Below are experts of layer 9 (counted from 0) of a mixture-of-experts language model. Rows are named router (the router's row for the expert) and show model dimensions 192-287. Each number is 500 + 50 x the weight over its row's rms, rounded and kept within 0 to 999. Numbers have three digits each.
After each expert's rows: a language model's description of what the expert responds to; "comes before" lists some tokens at least twice as common just after its tokens as in all text. This comes from a sample of Wikipedia text that the model never trained on. Tokens count by the router's weight.

# expert 19
router:521505437412468463404507544499459488564381449507491475413601397458635453476516493554465523553537484505479538509506466409514568468531406475531423494368410470473551522516549425423478560514529443525490466442583537477530552556549520573498446493392507528436525513463451470478451463475434534430
Description: Opening quotes, section breaks
comes before: "==", "The", "===", "In", "A", "See"

# expert 27
router:454453556483618540561485494427579499580483541477481553512461498462482501517570494544560493463447489440378517581531573477510624498454517547519440490427404442510336554475580533518452464445480539493470509355477507517551427498525614515594545570565399619460514517518503443522528515543480559481
Description: Headings and line breaks
comes before: "\n", "==", "===", " ==", "The", " ==="

# expert 25
router:502494432528509586480555534539562419535435416572463397521469513495501484571447485451583468536368507500528491439450475479468512413539466513496521537413576496424471504409472503586532516402539492508546539543466485505554469576514470485576434525475535587436556553602562560442429484375485482478
Description: Leading digit of numbers
comes before: "0", "9", "–", "8", "5", "3"

# expert 26
router:532483438481519479451460529486564582464522571352519587460539471644491459475449608435407463459444564494464520519450534416477452469586511531537594480445616473475554463548502433441418410518556494429505524420518477508440547548535442481594539519540483485599571509537463524497594494465546573568
Description: Role and work nouns
comes before: ".", ",", " of", " in", " and", " for"

# expert 4
router:479546542571502456555496514586457430512534521492463507435451541543550511509567405509469481514466402540494559504562499494420417491463432481585488539590536486520480476515469502489536505535517475443516420508503523516543502654531571527541575594449413498439557614537412419526397567550515517411
Description: Coordinate digits, rare pieces
comes before: "°", "-", ".", "',", "inia", "7"

# expert 2
router:654593540472557491557437518580557382494480530497600463445427585496409482493512608524493505482518450460450445516603525472490484482512519443533530560512480519582412516493458436509416512455428563558537483534487462434486511451482506398545480366474521441618584416531484549484594533525579445440
Description: Measurement unit abbreviations
comes before: " |", ")", " (", "^{", ";", "/"

# expert 1
router:543512551446477484593525511473479466500514506568456478467399546450478522492430491445624350558466539432504460528519511482502377415538553521437495531485401527463550565449594439630523522432587478558442494459602472515529498510458542407413362466463498525514371477398610493429429603532562510390
Description: Hyphens, dashes, slashes
comes before: "1", "2", " •", " Born", " Country", "year"

# expert 7
router:436462578577503456434535442429513467447516519523530531466475528554506529506524444502501559490378496543387469509392573479510506440586555376512524490535460482474485488446583508435515505490669543610552490508479470476431515569571394574515505564536503505516447478584419497499521531521505522436
Description: Sentence-ending periods
comes before: "\n", " The", " He", " In", " It", " This"

# expert 6
router:462446491540553447463526542454506534488477497413543477459484469546515580549447488492557495440524527527378535480551535481510495512490549558518477498458566557515490404525601523551537580453518459458524502441423422447501519423549504513428495578607524397521517487447484540558494469593624481487
Description: Places and parentheses
comes before: ",", ".", " and", " in", " (", "'"

# expert 13
router:430518515504458418518460464441475548503531504415472529514484456501566443466325486518568612482477559495489457560475527445444466401477511458451572439437473494575461450540503475501609542464429506631511618559529516443484506486423577525458513379453491524552439482427540429448535617559421487493
Description: Of and prepositions
comes before: " the", "s", " a", " his", " their", " its"

# expert 8
router:464455489619562557428483523411433403504548477506514509513520449489479538547463539544419587467522485465434420508505578559493458480436644466529569550578569499459500471600493505542448535475530464528559532555521541413450520461541575563481545568450589425600507484435407523458573392567464498473
Description: Pronoun and relative subjects
comes before: " was", " is", " were", " are", " had", " of"

# expert 9
router:641512431469510455503495537552513511585515482532498474553458403436476470484508533500480573408471482463563538518469380477482448561424449515522526436536510469488488530474425462409513469498464512511415492490503521554463499436501512506596468507570437421549490589445428505548504601494488454557
Description: Articles and table pipes
comes before: " ", " \"", " new", " —", " MF", " DF"

# expert 29
router:500547507416452499522520499418508469459523481556449440545480492484430492427592447520528519484517440485507509456505463537568520442528437425529442490469521485540466448475487592455495547558451410485518536482523469503466487583509504456460484416575546446467438518524524574473479568520447542502
Description: Colons and opening parentheses
comes before: " ", " UTC", "3", "4", " \"", "/"

# expert 20
router:526568604466560501456463438478451508503516468570519480500376450460458478467450473439497532431551463470505579480480468467570424533477481512427494516475563482437464435431487557481417521546517507512420473549541497480505492494432490510402514546525493501508513511542610512416432566382430449464
Description: List and place separators
comes before: " ", " a", "born", " United", " who", " New"

# expert 28
router:455482489583402474531504505447490516478529468473498620531467480644488466374536518472447515541490431463469525534475502571448480493431575506463509623500460512562525429640432455517529538498488497434476440451438563479510510473476435547553552582504585419549503461549514447517460605512563579488
Description: Word endings, noun heads
comes before: " of", ",", "\"", " (", " in", " for"

# expert 10
router:535485449550526414412514509440504491419554407578447452499471551439555474455538452537521415445544407475589494553427585507384496472459466448602486553567483468459409499517532558560555513429497389457552514425476536523490493486553486455485467580484500476540390561538438557437481483514531475455
Description: Clause commas and conjunctions
comes before: " and", " but", " which", " including", "8", " with"

# expert 21
router:525501474449552508534506529436536493470433389505544453529530454499473420518526469486539629507453475414437541424471436399475556558519454483544542521490456464552429477551489558592525561482463522578480498513466511533502472483445501536424443558470412510430357542434656454509474510536477434490
Description: Time and place prepositions
comes before: " ", " the", " a", " his", " April", " September"

# expert 17
router:584551488476516473527587434500498489528453534555506451407562513575495447590395497528486522560506398487493516619538534534446580540442464587572461481553507607536536497552478425486528483486464522495474556516510484595497480512527559428499533460443462500532546510417549456459504549488452501439
Description: Year digits and percents
comes before: "9", "8", "7", "6", "5", "4"

# expert 14
router:517659443459498545467541488524536553433581556448487608421549457469513504530512618521417515435570473499542530482536506496548439536511489440468412509550548460493451452510541541525460446519475537427448506502546477481468534542530522479483498480523446468542517426392489454525562439419450552435
Description: Line ends and number punctuation
comes before: "\n", ",", ".", " and", " he", ")"

# expert 18
router:465450523458534475535435578568587448542412483500517486466449581521457480530475552512564531624568493523529420552477485484473504473536451551609525457537421447528537435539509517533416439591432475564480567452485590521561485513583580451467517522507556531508497462517422560617416446526493516536
Description: Predicate verbs and stems
comes before: " by", " to", " in", ",", " of", " and"

# expert 24
router:464458570443471470484545545561445456501509440533449484552450519504531499523577513457514532447471474544546464427448480613399512497494560482520468407482471590523526537494468485514452535622585515475407507571492535420440555490452404602464390454585544544558531479488515471591586392500508523581
Description: Infobox and list labels
comes before: ":", "\n", "-", "=", " of", " also"

# expert 0
router:492508489556374607482514455498408542465536590563446492516464418499557456568527536422541523511554468488413448449529580545564598466456558526443463370497539497554490562410451451427473560492515556578494433594500540416567511534477547511452510509442596525482519536385452466614515526473473520486
Description: Digits inside numbers
comes before: "0", "1", "2", "9", "th", "8"

# expert 30
router:431412534474581540541602407570555540546551561543382557575455490566592589491557543564513408505538500440587556451452457431511482580455554552521512546454515613591497509530525552522518570554462537486510521524392462575522479567592504467505561439424457446506512502440436485567440453570538536558
Description: Space before numbers
comes before: "1", "2", "3", "4", "5", "6"

# expert 11
router:476494523567512518500567496472504533418445510449551486568564559471526524490549484558462511472482514562547523434390452567487552451527421396573497519475561463465520542537509459457573461481507467576537563469476464565497480449544529534484515428523504513414511455563514566456445469538519450498
Description: Prepositions and infinitive to
comes before: " the", " a", " be", " his", " him", " their"